{
  "n_layer": 8,
  "n_experts": 256,
  "experts_per_token": 4,
  "d_shared_expert": 128,
  "normalize_top_k": true,
  "balance_loss": 0.000241,
  "init_std_router": 0.0099,
  "vocab_size": 4096,
  "lr": 0.00188,
  "beta1": 0.9,
  "beta2": 0.99,
  "grad_clip": 1.0,
  "train_tokens": 734600000,
  "steps": 11210,
  "dataset": "wikipedia_en"
}
Below are experts of layer 2 (counted from 0) of a mixture-of-experts language model. Rows are named router (the router's row for the expert), down (a neuron's output weights, with its number) and show model dimensions 0-79. Each number is 500 + 25 x the weight over its row's rms, rounded and kept within 0 to 999. Numbers have three digits each.
Before each expert's rows: a language model's description of what the expert responds to. This comes from a sample of Wikipedia text that the model never trained on.

# expert 56
What it handles: Single capital letters beginning names or words, mainly R, L, C, S, P, plus table codes like FW, MF, ITA, as in R-achel, L-onnie.
router:468455516443545525473541517497458479492458460539502505502499496490514477483525509491510537471490526516529493505509492518523559534500506513513504473501525468506487485491541498484498489514477544533468484500509477479534518509522470457508477496
down0:505536509506544509488515478505507515494497501463533508478481497459491506527567459482506519507520511497437496514485481471479502466507513522538465487524468458498530517505504505523487482517486498487519463488511486492502454481447493496508508529
down1:496457491456493516495497520491478468491465419506486542506508516489526471509499485486447477461523486522510513490489487498517532521498503478469524557479540496507544486454518493444484478492502504509508510462529524504473491509488502511484525491
down2:532498491489439498456485469465512510516499546499498513528484455507514485504464468476505490530544532510527478489492529558448474502528489526483478512535522494480474479498470521533467524477496502513477513488521507489538483461495535496539498538
down3:490509509527519556479488495522551525527494500483520516489462462505498473471511484490503486513467470478478477533511535467484480486496477468505501501524512461495484471486458477503527498540518481475499480482486499406514518503478491536496483497
down4:533465494507543528542471486493528472509476528516495454521514527529489513512528499489457477549507491530493456496519492520475472508496491524508482532469504448488515510482542522518513497506466515507533499486508510503560484487484483470515464509
down5:512504535509527526543485502477521548489484512449508495554518483521513504539500497524462473490497533491507516526499530463490515487501488514497477477520538455532505468475507530538497520487525507477469504493525543456479528500525518542550496512
down6:500500570476497531513502496497498537487459544491508507455503509550499455489479472462533525541509547526497497472526536494521446478494501538469466520544511496462500501507467492536500491475466501481487513528494493476512478476487543535468504503
down7:528470474498480514504486516481509496521534483495514525515544534458485494514503531501452485494530543517545479496479539514510536550492542493516496521479533542469509475460501506480499520441517490497481484511516501501492488527499538486534495502
down8:481496479467468521470493527491510479490514473538489507515483549471500502516543534511521459506495463473449478500534503523532523512497512510511561470506459481482469538505495476511490485489469469505523466490492539514482547478539502513452530463
down9:493485453468499534483485446515510526473510489508483455526503512528516500496524488490475475539483550491487460542486482521507484540500492530513512501532485510496469497448496486488520526517440475536515552492536499518483502493485515509480462484
down10:495477483500493512492482505507505475517499506519490491512482519458515530549517554475481468504519517464515465529507550520533515500491524489532530496467542516515535457473481503539505526453500488524463470509483547466503519504500544524485466485
down11:523482518508491525479553473465500470480457540512482536463468496463475488484497482480534542517544537512462507517509517515467524497578515508514512515445514525473504497498513493501465503519450467512475477511495500494474487498464504509516480489
down12:530519475510503525467454531515505466500469553496503465470527466515452541508535510516513449527484507498512512510524480459466489466468498472529499519486535474533507492496475498513485469509517520455466464542494541505472528538476531484503518525
down13:534489499526494497535505480466553528446476594498500489486525479513497489520491515496475481493521468487475529493480449443533483512453498463512510541520527508495500491504507508490487479511517496511539511498487485553503476502483506518471525469
down14:504513505486493529461519558502485482486483474526502527509468489536495489497479515469505500454488509441501538420498485528499514508488447504491482522486520520527474473469536511527482514521465498523467504468523498514464476479500470497499485487
down15:511500539524503532522461481500552519452505487517488487511477500490507501517499503506491512478476511525500516509464510504513565522531509496476485498481496564484493460442530458488456498464556532507498500512502479534445512505520449449474538509
down16:515500457493526496497498450483491455465481504495522524509513469519513475529517507460512481469467492466478491515492480464470505517457481561461490475512468519524487488526495479506446452496515488498529508487504542494512528506533529562494511473
down17:509525520522514508497499526500501461498492477517487457484490491499490461509507478476526543490478479488477547522493458463473497488524491504526505496540479487499510494503521499493493504541469524518532501529556482486533498496493530512513506527
down18:495505496483486540514538526455500545515508504542535500525535540510479527488531515498485510467520452525506524466516502454549486527504502426511519500462477478518479466439490506454462518485520478500546484514546512529515499464518506509443474508
down19:487476513523454472513503522520469503500481485541482484510473448513511486492499508507479484475510490492492549503528498518524524462531517487510567492496474467549494496522514540495498506488478488514500495540446494490495507531523525482487514474
down20:491486511533507476514502496495559514546505518468491503499468481488494467479505509510514472507551496515459478503468520485473462474467474519490499466521476450493543522548480494485493512463515488463504506476547510487501503470466462533498480557
down21:533493480515469498505496541484489526520530512477490493488525505470471478499504477489465518472520493487492470488505456460554516467483499470549524495492518487492490523490492560450483506487495520505475487505543516500538516478469485513511503499
down22:532505522521471499466451509460526512491504524525517483477483541527471518496522495467522489523523487461499489507484459483509472507473463511533451474488527509499510496517520482453500484517481467470470537480490488507497491496510461504493521517
down23:513517506519519470453457509511495482469515517461568536513511460487515481456535508486515491529502492507477505526495517483497485503487522483515502530472479521468475491536494503507511490482460492444461499499515495493541507487481499519466450481
down24:530514469488498501442477452500506495497457513461464505504463471505516474498464533471495495511484523499514475504533493482505494518483495470494500498441491517526526512485503508489509524549483459536501529472473470451521510466486461467471512513
down25:493494515493514480445524484462463519492500485506497551482479482515519456466520484514509527508467502493449464478503507507494485526507475471451530440502514512501506493537512442516518475527510473524513501470525526507526492448484510539432527479

# expert 6
What it handles: Opening pieces of words after and/or/for, like irreg, circ, contin, local, plus common words such as other, the, New (York).
router:471531521496502532498443537517483449536477538479494501513498484497495493520503502511513498490456492495452450553505515530482529510502507505539475532477491472504482469512541495500528469545504569534460507467473511499492496523518505489512495482
down0:451524498484533485500473489520469515550522494510514527461494504461509505464546481514500480483515520508519528449478507488518496485486534489527502483532495502505480545527489441517511540512521460480457521480486496490489493542466452494532485512
down1:437525458467508541502519558522517524502490524534473489483510517490512490471484494487529556519507468485456491503510491473534504481526482535431484495471488499500546444491508519503521471506509526514510498532518503550465468481471487532494504487
down2:528484490486465505479468486499502503491490468520497546461510495493486491485481517496499463527509470507480475484526499442478453496541507533509496508539509465489506481484472506442474493546491491505452490461566531498477473534486501523453490482
down3:485540517495496495513517523488507498498488513531531450517510485506492481498507486516499463495537485475529552472466518473523518522500529474551484473488510479527465539480474498515485484460533499548481501500491527491458472504497498488494459516
down4:513468513463497529508503524479488545527497483482489520510498525513482488509522477480514480487477501488547466495496484555469487553505518462458518492495498502513468495478508529509535517541529518483461508506505510532547477525488480508521466475
down5:432525536518527481529541531488541468541514523485499521522471502494464493501503493500520494522546477523529531474475490465471477475521521558500475547493511446493519507516511469517459487495451487515526491516517521531494520480499545501497537537
down6:491488548507492535511504521501513455468477505507531453508519483512511494491455506477568527493491508440471468515565496520466492494493510519485483545499565481463505520506492506519482472513510504478491542466487512458549509458488499475478471489
down7:495490505498543517491492518512513522499494543492510505495496491483556512507499485521423425514479479483475469533472493485502515505512478568500495479485470535536501428486509486518485541498519517497485515491518542535481513510487507505493474494
down8:510479492526539495489502461486497513508459456519525486495512554507531509483487483478475536482510500532450514481470512573483484492535511497502486494492479498501541500540505477536487541513486477495535472479532464492466531489508517512516490486
down9:482513489498530479519469500517493501538551478507539474502479479474521553536515465520463472493489496507499495523482471482524541477484483515517473539509501508511455498436508508482489496487479524493512495461501500535488503514504513489524525529
down10:519475506484473415560503503546478532483484482471477454526488499476492503502472515511500503483469494522495532515508481540519486514503486490455472487490480519488499482483496505483527516531481465452504455497520468475534524527545477477547525519
down11:567460499532553462495503467501467527508463480515487509520472512515516555515486498478505487478477527483511488523492555501499467480485497487477498474492560489531534557526451488470510478503465482533550519478519465465504544478489482515520470478
down12:551469490483508540515523489500502452470522474520535498525533534488518464508524520517472536492467484485483455514541469499501557508562508463489466554516512513478522513543484463480491508495520532487456480537491495504556502526461467469505466518
down13:499508537500505443477472484473465505495468507507515505454494490476492519543480479517476487470502558505521499463498476507502536499524503515515517490503466495536455497547490532518529510494511489517503472506504505432467504528504528498479467446
down14:540507484489537499537496501483492487474474460495518512516528513514538504487479505488466530506507543493499528514530488497497491470517476508514520519508514511546504521529474487514452502505507496469521496540574497482556483511519464540504486524
down15:474468476501532476509534495482514525500459509464508452494510540450468529483469517468490507475513482483501510509525462518521522457463494511531513459510488534507472525526488544522547488517515492496508474505535488499542495528509496514504493462
down16:469502526497518515536475502487527523475522549492513494544490484551479488513502524507547532469488494515504478522534455517490504513474469492495461473475519564456494500530537488481485468529474517484487491461497508574494446499514510488523477496
down17:496512504523519492489513523532537520521469501510515508511464499501519511496554494509446523490545529494515485471490498509550496513479498484458529491495474493491482494546518494512484492508509484500498500479515540508495515473515531511508518515
down18:522482485521511527440480504525485494489506478478540511530490500479507542480495486478505478524507526480494463469485496520483504478509500495553501503479461518518506508488491539528507495452487529502482522453535472480478510468483422499494499526
down19:492495535466531462459473451494486514492513542508486523502523485542497511507468540514520555506491521500494467483445471506514515502482500502519480512454468464482517527500503463536564485512514501488451492481478501451512486517513518515531519475
down20:494465482508488481465494510516491498510551466496546466527535507492501497526507493508486480477517519516464500476514498457488469526498454469505490486469546457468518510521476497490509536452518495528536470511465490498497535529510508471532486442
down21:503499467503471496480533497527510513479507524484475551514478504503536508490514508487486497489486513476504527473493495462516532518490522474495522474523463511509456487502469496464502521556506540541511457494518523537506471532531510498451512521
down22:525479519495481453498498506537488508499512439473519481472479494508490481476527527492485537501522480534501505520506509485542488513513494530504486483522505503527505524495516497509504473506473552522501490481500532531449465507513507437518510493
down23:530480508504523513500442453482521492512485488474483539497484568485505502484527511502494492473486472535505451540487526507509500499541498484463496510501478492446517459513470484478502486505449491456507484502529551516491550474495511482537534473
down24:474482506535541522439491476491461497494513514522510515498483516504481517476470481522499524534482484532452486501517530478475483490488495541521525482485504459478503549463512518498521535525511540510457539493489484512500499449478489522503495489
down25:514509453521498513481510468481519471539495493481493531492454522515521522505514518503459471529479463513539452483481502475514488525530494442466508487483478542533489463490484457475464528479514546508480456576527464543491467524537529492533499486

# expert 36
What it handles: Middle pieces of words after prefixes like rev, prov, res, par, e.g. revolves, provinces, parishes, resigned, with endings like -ation next.
router:522483483467518499468499456502491525498500496494479551490473508536521482535497484542498530468494488507474500476498485474469474493473517555525519450527526490523550472522528523488481457511511526472509490488458518513545469521502514498481471492
down0:492484529524529519458512489473506480475537532503496507489490522530497493553516487488502471499468490512496456489518528503475453491499516524550535488467449489494520485496501511519505499483480538510514505508473483474507495450540471514474491487
down1:499503499491479475479495443487469491515493497493489502522513469489511491508469492505528518509481435492464501509504502507483521493501491490510479512544475487545455507493510515501523487515519476500528547488513498466510543512473480477559486499
down2:457470502472451494528456493495494504536541496511542539500518513497537483536527480496510478494464469494483520502482507482483497483524539454518487513500500512517486494507491480463502494482526506473514510493557479455512521428513512526513498451
down3:483511509479436496516525475482501512534530488514490484455483492466505489474533476468483550542489475490563529477477525506491488491511493523478524513529508517519486519512509448520551498476504535498463484480482511461514492535508461483497523516
down4:517508516509491476509494510481524515475464503487551518472473520533481485509480528475484549524449491528545485500493482502506525534486493461513477499513465518492521528450519567468519525494520512503503520492522495519518486496449532506517533442
down5:532535497520466500475496485480553493461525486512483507493492481497501489482510507470475489470531489503496488471478493499512503462457508519491465517488454485484489486505498485546505486476520541506488453522502499532504474520517511503562487455
down6:510498535541427506492489502505510493494499479527473514467530523505517455489505480483523459517495492487512502521540466523465446483518498502460481524488530516497511476504499546526530495519484479562479520478504536468507486521535502534527513457
down7:477513505476509506499501485515504539523492546509476489520494490506508515496459526512494529509536487538496513512504522520523517489521495452479475469509538550536520466505547505511459495460523461548503491493515462547521501494547550525536504477
down8:490510508506458511533548481502525479516520454436465512478510489494462502475506515484552514460487513482490488473508500533493517518519504497480496484523518492511521494521474478489494482497559480559550455523495502532480454544506498496493565521
down9:494476497498507532491513489517469516500495468516524514500516488526521514509491515548513490496523517510528461437524495486492510485485540502505522501494543480489510504490471479477524505505458531522495504495561500498457498467462518548535515513
down10:544513522484494495509478478539516507483507496493486501469538512495518498541488513526510533478449489482487488516463510517448516454486452483533473497496502519480488494530532480462550518522481477434517476474459475541469480524485471451514524507
down11:538504526496469487481511488516516499508513527499482474467526496512447508480483536519502481513519502451521521489492508479544479447531531490513520498443509494503491551514519527457501488492546501478514496505485497518494476490524509489540537515
down12:496473529493511477482521493471547502489495504515543442512480511526497470500520474497547472460498554556518512530517498518484490544500500508466500525504470465517511496509470498482535486552498483515512513531456535495530487529491474493481496565
down13:464504513468523502489466469520540498479469517513459462453470506522490523483483516505507476511525516477502526482479540461482520484500527478501472500479492436516501490528519481503543493546487503435491468489497460484542491468502483487538510499
down14:526540501506534488500472476505474504469475494512502523499511536506480521484509502484518477490502493480496472481498528488527459493513445542491527484533497510481516498476520489465480494534530472541482491459471511517475479500519501502520530489
down15:514524507524508494555539512491490487507500472526471456497462495538528476523488477473513548497495513462517507470490574506491438546519510524490499568485516507556496492527501503479461522485505504488473494495515489527512493486531511526500506507
down16:517516477526492495478526506421521543479494488467495494539544466450487503497487531537474487531500508519495504523500490572456524496485468472493424478524501492498494542535466490529503483519522479500481518484505509509460548522504514503443526511
down17:452497503482497502470490477458496428488495502512499514486536511554495508569528526514501482503468542478452489475497495509503487462508494494521496491437456512505539477479508493546514487519485488473513519485490500529462516479486485482469516490
down18:465526529458488505548541480513493460500516492497473469530497452494504472495484483488517506494471455522472527486470465534499507487502538513465514480484509526513506493506518462493493486517528526475502473537485518538450515488479525536465510500
down19:522522488517483490507473519545491506507489497495500492466454464476540544494497503474516526498471545497529497484522500518511487491527468521486495494464511500514531484491500471511503506517536490481494456482476496482472500489487496488473498533
down20:478533505533505480504527527549503540511487475507532525502495512525497464469527469542510510453492496493466530509498479484487488506500510463492521561495552516530510471470501497475512493493512489503477484485501468523489493522522522521512522510
down21:512505530456551514509458487496514498537502517500495503505494512490507484488503492505532503492474476523474533538496477497478473521473520469495523505517542509498510468465465449508507470481504510461521494461534533516547502528529553492501491518
down22:520487517515496501483498521508486487456481493479500555532524504511454492501499516440478496501472489525505479542505534464487556513488484457511472522485534508486514490478505520515488557512498474502474433521475550564480498476541472500507495504
down23:509516481472503487508492508536521531486523469524516504472511493510448480522514492459502505548504475461484505471446513504476491483497515499562483477504517510517492513479459499498514479541535482493485518507495537554465485482503534508493519496
down24:512481531503498506495499504534480500476506464449456484459480462482550532521528470496521531524478458520506493454498483508525491485531512515495500500439502503516497515516506481552540547501535507474480505517483457492477471509549486495513483457
down25:495491509520492484474488510524489533492541490478504473488508487452519535500461516499545446495506504447541511446469473479502502494492485511471489475528472466540447506521508512473493480467515532482565510480488464478457500490509504490524479504

# expert 21
What it handles: Articles and possessive determiners introducing a verb's object or following a preposition, such as the, a, his, their, into.
router:514470479497504503499511505498473499506511501466491458539442540491486520514492533516533470501525452539486503504475526503470517465522517519508533509472491526530476540482477480494526529492485517530504511498464470520545512517507506510504542521
down0:481510488491488483482508522440518475523500498546493482498525543491490507520481487479558540508498484484513508540489533524483492489491471518528533510530498469510551502550491533487515534528492513484561459496514462495500557478485523488549542514
down1:506510474474526456460497500478526526491477500466489559537527501504484514513521528511463474557508531539554520503496520471521500448475514509511482541448467502495539460481414534497469479509534528511524528531546483460479503493491523491536490504
down2:501508515539490512536528514443479475505505494453483486499519502513539510508477520461515510453497538452480496513536555509507491485532488499517482524504510561483475497487464478544492520529518528515444499525544464523434496539544500473529496485
down3:469488522462476514552543495502540447485518516514483514545485513522490529506474452469512531504500519463485459469528524492522479477537542499507519522451484472524482547569486526506506508496536497472518515506505478501513508473541481505488518496
down4:478509530510503521479450456516479515512499562502445488500483482521487535548510460505506502455470494499453451503466540495508512525489508464478518495479515538485491501507530532477449487501485514471500456520509464499461510481461508512489520482
down5:546481487501515519493513516500444493440500458511467476474571518535500523481504498504535475501473463483518475488542528495468503502475481506561475505522480503446498506483471478499543483491520521469526520486538465473520470525495477511475483512
down6:513520532526483491493527524504509482488518515479526509486495499551505493501473505565524471468493495500515493511509474500531491477507517473514451511485518536425496488502464527494541483481473518509475525523517516486492503517479511489490495460
down7:526551465495479529480490500556489495506488461427480540525490519506516550509523505474492504485506487505487475473513505506473487523474530548551497499483508495529492516491485541513464513508471471443481477500465478456492495523544481490499460488
down8:487493463485491494515502477569546500500517491459490491502476558461495515522491507460495498503504500537529500482508509499490509512452516501486501500512516490511542475525496547509497501544528568493515479477484495498484493484471506538538546519
down9:453500545518522495485486502479487464468469488478486529472521503553443499486508430476486516482482539446501496474483480542549468512532534490505512458505510505486508502508537521524496508500480498506485513492516495490499507498528525468516517496
down10:476460488506511492511506459491441479511515519515490541512500521537417512541486552508501495495520472482492497479493568505516507486528502494502535502514505504505496485461480506523471515510501479499496523473480520468508510530509508486553478527
down11:514493510498456518550491488459504486453508504487474464514556541499529469498520544502533489488498512490507494500567535526514447481466485503494458545520510486492520485451518498483495486465533480494525495501533497513527520519513489529497516504
down12:470513481514468511459502477472507513493520532494515495493477553503529532509524475457503512488500512481487505460523501527461480555488472492483527483524499492527484485512479549519527507497519513506442532441465551449531467477509479515535491486
down13:489485423531477513550499532483512479466481501565506479481521505545498479474496503493483489479499467471522509500510509513549497515512465464484473528522470488512462493475504491507483495462506498466505494516505514543532510548523471497461515479
down14:522491533492505499522475446448460544513483488468505424526501489515520505493465542512514530483552524465475516513540545483496495458470486487491508492525535527554512503469507515524509509578518457507518495491473480462527512508526493522480491509
down15:521434521458505502523494476495515522492479532498481497492491505493479481513460532503497516454475514469506508528542480546527477491496490463478538490511460468502472484537524485472543515502509529471480513505501559501541566551509512474483513507
down16:515499472514456476516507538473498483493511504502475442536496507514492474458481476547476479473511534469481519549550502481499553502508488466470475513513487511546518509472499548485477494513470500498490512557510490536501558498503503500496499462
down17:481520515505528500490529489524474477531498498515473479488523505453533448507504545489484491476503464518453477503511525528487537474492500516490507454560494510496471510565505455493496550521536472497544479493512524480528508481506489503498519496
down18:462509537491536468470558500536493519537527481545491562464485491483500517487455514493516520545530510509502465482475500513456496520508526504512508478506464451499506533515502508449500540510521500513499491490523479483467473461496507477521477489
down19:485541514494510541456504523534544527460521494487457490515458486478510488479506485492523479516508453502534484496497470501520542514491476478458474501475519490517547446532514493470524463481504553528511458535471501505454550500486490503535513497
down20:478474499478511489535452462478513494538487507468506500519508521485494514551464518518497482499490513523497480469533514520538492485495465455509500534490555519494470459459471508500438498486541485505529486535522507479507497494523487508539517527
down21:517494486529465529552505494460542502467506506512495488466524512520490498467486474464510520473483503499517494488507499484525487544532458506501438502531515494477497479479505488490561451530517498543470518521509505515499520516518477488507513550
down22:528475497476517495510485481513496465477464490527509534528476490477536532493540493459509452510474497503494547505488505515537472497532505551522453535455481457485494510549500537515526486480489507483515507450500510487513468538464495498499503492
down23:484487467459484517549526521480481478485467456521489482497505476533491481437483512458456489491503507505534491510545539534518508524501475513537498500498464522550496503466531475518471508480519475511469513491483474520529500509529507495501526488
down24:502510550511519478450501483544496500505515478516480520464472527518453500560526511509514536503520474494533523462472460527454482510482514512529522527492493511482525517525529523527497471479537492459555534492528488506481524489499549509516477493
down25:483477510489515531498506524517501479487527497489486494516494508514524500489525486497558503466486534449474513498523467542530463483535515524526500521506477504506501506499511526469507503473472502483482537480487514458516457506502488493515527466

# expert 39
What it handles: Capital letters or words opening a line, paragraph, table cell or article body, such as Based on, Daniel, US Billboard, Rumely.
router:497489490498515539496554525487498496509495459523508510521461457467517482516516512469515527447476479560534439518506486524526504538479557506510504491507454511513514492504520480505484505485532518503515495460516478509525538484471502507487541484
down0:459544474499482535497517515484462489487528481521477514515516510500532514518452489474503528480465525467473486491507505473524502527480534505471497523511505480470484490502467500527476542489524523436452530474495518549479501492477505532449466459
down1:479491524470478550527523454525546511515466504480551490436497496474475539475533514491472487493497487500497518502486549496529507522521446500476507525508507471491508519532513513493505525478462497504512515501463503510457473454488439517530476500
down2:484489493556532542473510511499522470491567548514466507537523521531520495504485520510495538508493520527488495527492493487498516488501492502527462503528464496463521489518446451536505474542464480518515516513518490481551539497543503504503488522
down3:520474470518510505464490530487490484532492497489498510530481507482496496551516444496509471553505531555502503503500494510528508503508504513471517529447473443483481476492461516482460528496496511537529495448514514484498466513420508472497535544
down4:473534473482516491497513505520471475475494501523486475483506513496493477497473511481504514481476476509467524539477477493483492500509525521535487506538538500534542442489503504485509508527540458532434502453484490511484512519496488491467477463
down5:464521544508535476506502518516520553466529527478516545481508499498504514501470508496534551510505502513492456467550540493494493460502511499532498508508472520491475507493481480537484480496500523468461494529473508531490507503478505502529469483
down6:508529521518530475488495463493478520482513517472483490529537534520563505514506483508512534485491506475484479520466473482458551482514497486492481504500511456530536490537455472475506553521468506478518535485541549518487502459446514476475488485
down7:491452518504535478507504535521481511533466464517465519498526455484458491544511500510516499517511509485506489504475475522540499461501474477489509506505499507481480496471497551515505465516473496527526526508523476493506473481486492493497503520
down8:491497543515479507510478470479502499453477478499497473443515490468487511465513501509526443509479467487493489533500558514477463513506449530516494474487552529547519555527503493496505507458493478515503502473491483503456515497501489514474540475
down9:469500510532511531517498534486496546468469491544501457471511516478497456550460507513527578486480448499513510497477461497495473465524470525519507515497506564504513488539474515519539513522487542520487532523514478482487501515507493493525497535
down10:502502477496455493485544499476475530515478507480482511488501499499487508503485493496491464491505498514482530470536501485511513481464510491534440495478499493504492491485563501497488478485518532468491564487514502497513507506504502492510538529
down11:522502491512442540489491526536462491465499494510489541490480507522481458472472492554540493504472544522508522512459472507494477518534483544521488467489495506492475520511521524500494517510486522533466512484454450523506526458480510462501445478
down12:524498526522481488495492489502517530538495486521515479515494539454507516543534517448525505471542514441485499518477551501488507488476510497514526505529480515518482479502488430497506510476473461508477508501505527457466510482501475480539496491
down13:497562466475493519516539493488506507469512489484482491515538519513500510488501509466511516475525495448469485496510542458512500501474476497491490486518495503501484484505500512534502513506521512514451471464482539536472519499501524501497498489
down14:437489547496523481493485526500538482497517487515472480507477515535547485472514547500504456494487483505547498466507474500496496496554518513541503501500478465498474527492522460451489478485541466513517480562483507488547501531530522481468459504
down15:564439496480500526545464467504483524504467517518540503481471503500468468475503494500530487512545509524534465521493460498484523494509457504504458546508495515548546501458509501490510471502508534530507449502491525510506487497520510510475519522
down16:487480469540520504493524486493515493478515479481470487499478458500501504530507516516538546508538529466480499525456464514517473507512517511501495500503527454461541499505474515463532527537494512497518470493506512491488490477457485463505532490
down17:527521541492511521505510564487499571513525512549524465502502528523470506505502480516499529509518503531500489503493522496490523497512493466526514514518480489492528495475500539560489485511457471478521509500462481514479530490508479466451486478
down18:524490480523500489542536484543522472541462456530451475499567502476527478502519492501510503511507558511527474484506512521540560508473501503478481462511486504477469507492503494480450511527528538501518510488539513462486521511497494495531476511
down19:475484546486501496495449497520497528492483507478533502499515489511494487460524524537453517537495483462496496527488507463501444464522473442479532514495494547502497555469528512457534492477488519432507506531473468517501481479572521529453458495
down20:496505517526458500520480517481508502527458535510491503496507489476488498471477459505545526457462462509516495496491472552534481517522490475538493479496500518520509493529497481532534491493542542525530499469478481516551521498535480533457469482
down21:533485512494546495503512509506502518477512496508500448504488482544487434524519481486516503475469464477502537543459511486507492472469493505493541486476543529486521508464468517502549484527525501493474544539486499502490531458475508480500533502
down22:502507536511534474504521506480500506447534528504518491546490483525549506495501526493519499530505505489504528518532504461494491535497521522511520481494494507499483485539505550494521515480490436499526456519523507507544551478488514501472480520
down23:518514540504523468495503492503489522529467528513511499521526460553525458475487538570495539513515516518490477474522456495500462539500512527506501483495479480497468523511493506494470472516505519512484487480527526530486471489481523571510511470
down24:462459460513475479502490486495506510450495520462531534529507486498489489506491551493496445506491512520488487490502506496485503492480494496501510522525498475470534568504512544520464453462524485527487504509494485475482483484541472505466538551
down25:487543468452506506505498531512514500482549538472510521510467487513530524499472470519505465537508559503471456538497521523511483493500460498478465551473500501473446482514477530501507472472485458473493495464518434483531535536493506482484477484

# expert 26
What it handles: Words and word starts in section headings and sports-career biography text, such as medal, football, debut, inter-view, career, Pro-fess-ional.
router:500529467486493506483528536517529504512525503535533492469497498485520459446558510477492502547524468525513477465507497473507563457527497484524498499508491525513518542517509533485493530524495490499559430492496526543494472536471468471491540508
down0:479525529512482488488533526548519466494506511508497491456478497486516515546495501493474487523472505509537490471475416516525487499481534475506491458515505508556492500514474506492486516498505491502546491490485536470466496562508510555458462509
down1:461515533535509504533489511511526488479521546522510501494523507486519489480499461499495547532471492451520490528499471525532456547534487467505536441537505506501496491486481501512484486501443514483554542498480563524520539532535487497449441490
down2:517497527498516522502495490507497520507523485493490529515518458471499484483496496513567506517506524527486517538471501476460529504524508546525536535496516492515482520516513478480524492516497542507509505523511524461450516520490483522448539505
down3:493496476527544476487480477547521516520493485499488521510482494491510525503489495509520481474464485500475499534474521566483527465496478528523485450492483447463529466505480477473492523522509483478516487524515501480493491528518468485471501507
down4:543491488461463495496445512470484553429498467507491470524480499485540462459505495501507497488507545507468507503489496525521478478529543468501522507463466543531511514489483486515498450497505527499476504501492530471478521508522470517518485504
down5:468516468501472552526512469491473526511496475537508496487517479478498516561546504502495512505497473493509506481505514482510434529480515498535510485482466528548465463488512514523469525473517502504517524466509490493472489513524516531465504517
down6:530490534512494461530478491486480495429527494502502479475567445508492466528520498528507510506495545503480508506469503508481505498459494529508480465546518499483543502498522519489490469515482459467530506466501477491553508471478452492490494469
down7:533491550526495509506453524482508477493514473460511530483513489514540469499519484519516567489485492488537518507521499479472502502534487488502469509474512533491483483447528494484496507518534452460494506511491504499517500496513507460512478491
down8:492430499496541497534519527501506519469484547524496489523469551476462485474489512499502538491513483548539533522515503496532511516477492518458509490488486485507534514515478501485452520458480500467518476501460519508459537455486474499489478471
down9:523511500500496504548487471519481515517503481496488500455519487542466528514516501510461485498467515496498466510455491479568478467474488490509531521502510508467549510494515544510516451494524484486501460489532493560509511541505517453495514494
down10:505438514517482492486495494499525533519477526516528446472509543482470527507524527546495480539477492532548501497518516515499523473485432497501515508536529465506551493524516506538463507488508503515552503477504532508526540460513563497491470432
down11:510507501520446516454459558534528477492513470472497494515474493491516522478456490513514480497512502504461502511539488488529485543511518511509504528513484529492493508474500528502509517494532476485497453466481478443467478517516511472529506523
down12:509468435477447491465547502434541525482518512496519497467483492508509493465476466492481501533513477526528534528501493494476494516510531480489496533516502489502467447467501497484537487447505517581500502505504517488466503459463500495467506548
down13:486511504491488497526490469513502514484477543466507505499499464487541501510517521504468468478448506500507526518527508515505481494518533500504524479493517498521486495489496519480482501519490525537490441533531516500492491517575514515463529531
down14:492502519468525524489488523485534462482485486523530526494501543469472498506532466507484485487470516494532501494515533483499475493477462477474524536467497483466479515470501527498498528551477471493487512540527524516519515512485517479478488504
down15:508526483477537502493504510443515510500515508468514518558516494518499522485491505508512495519482482476468481511516535520493480525524505497497524515460507498513496504452447459506505494504501499475554510488502484549511521501519487494520531497
down16:492462542486496514519468489478455495499491513497499465499543543478508539473502465483526489488488501500488510480541510482472469500535477493471511458456517534535477506526495505491498554548483490469502510506541456552512503487485540499506523537
down17:517503474450476499531513496476459521498520489453513487483530470494482523503499474496467464555497531490473493514493540523529523533480501492492473491477471481449472471479531475526514489490540499536518514463459490482506509455529525465548539473
down18:493501469492547467494502502470485528512507449502496510476526528484561525476556499479525531514499498493478498508500525507494510536538514496457519479496465513512505517501548512490543502489502526469484450515494450534495550506482548482516523461
down19:524511489552513497451462504475486489460481501519482514552501507480536571496501486505497490499512514482511495517498458492524512541463505482449490543532549435486518423530462517483526496483495493478500489541519470514512487477523520520496507523
down20:474529486508483480498467523491495504492561516485481522522515508454505496530545531478438499532496526496532514499512484464514506485484488521506472496494466479539508489475493496534506503438499505479541517498512469477521519471486535498501521518
down21:478508512488483506498517506502518442509488483501501508528505464469487507489503449515517550482515490487514507488509489499486487522530486504490529488548461499525477496524488492468450519479468516539495539473491540539500483473489505535517500468
down22:523465498503486487532464487524552511465506500565520473489520479533504481523486504484519453560506504521549513557505509504522464486512511500500519532507540499536496512484500483510468460527486531519465489522512526499515528525526492484460530453
down23:531516506507501476504477519518499464487528472519498498487428490538436554500541513524519427476517467525494532498491482490466486509515510485480481510503528515500521528470493466477517510552540473519478468504506517458451543483490460488500462530
down24:473486501499519474485503483498462460464535541515468506553487502519524464510521528505498446530513432498494526504514500498518522461513476502504501520481425486505534497484524495488528497464478528502519501514496508471497467499472503486540507503
down25:496465507510486555499472482441520508457465454500539502501499493459513518524479483512490512514515496458489493550516454513477480510516548509495481514517535540532547511491519492539496496528517487488424484550515520526476484447481513531547483514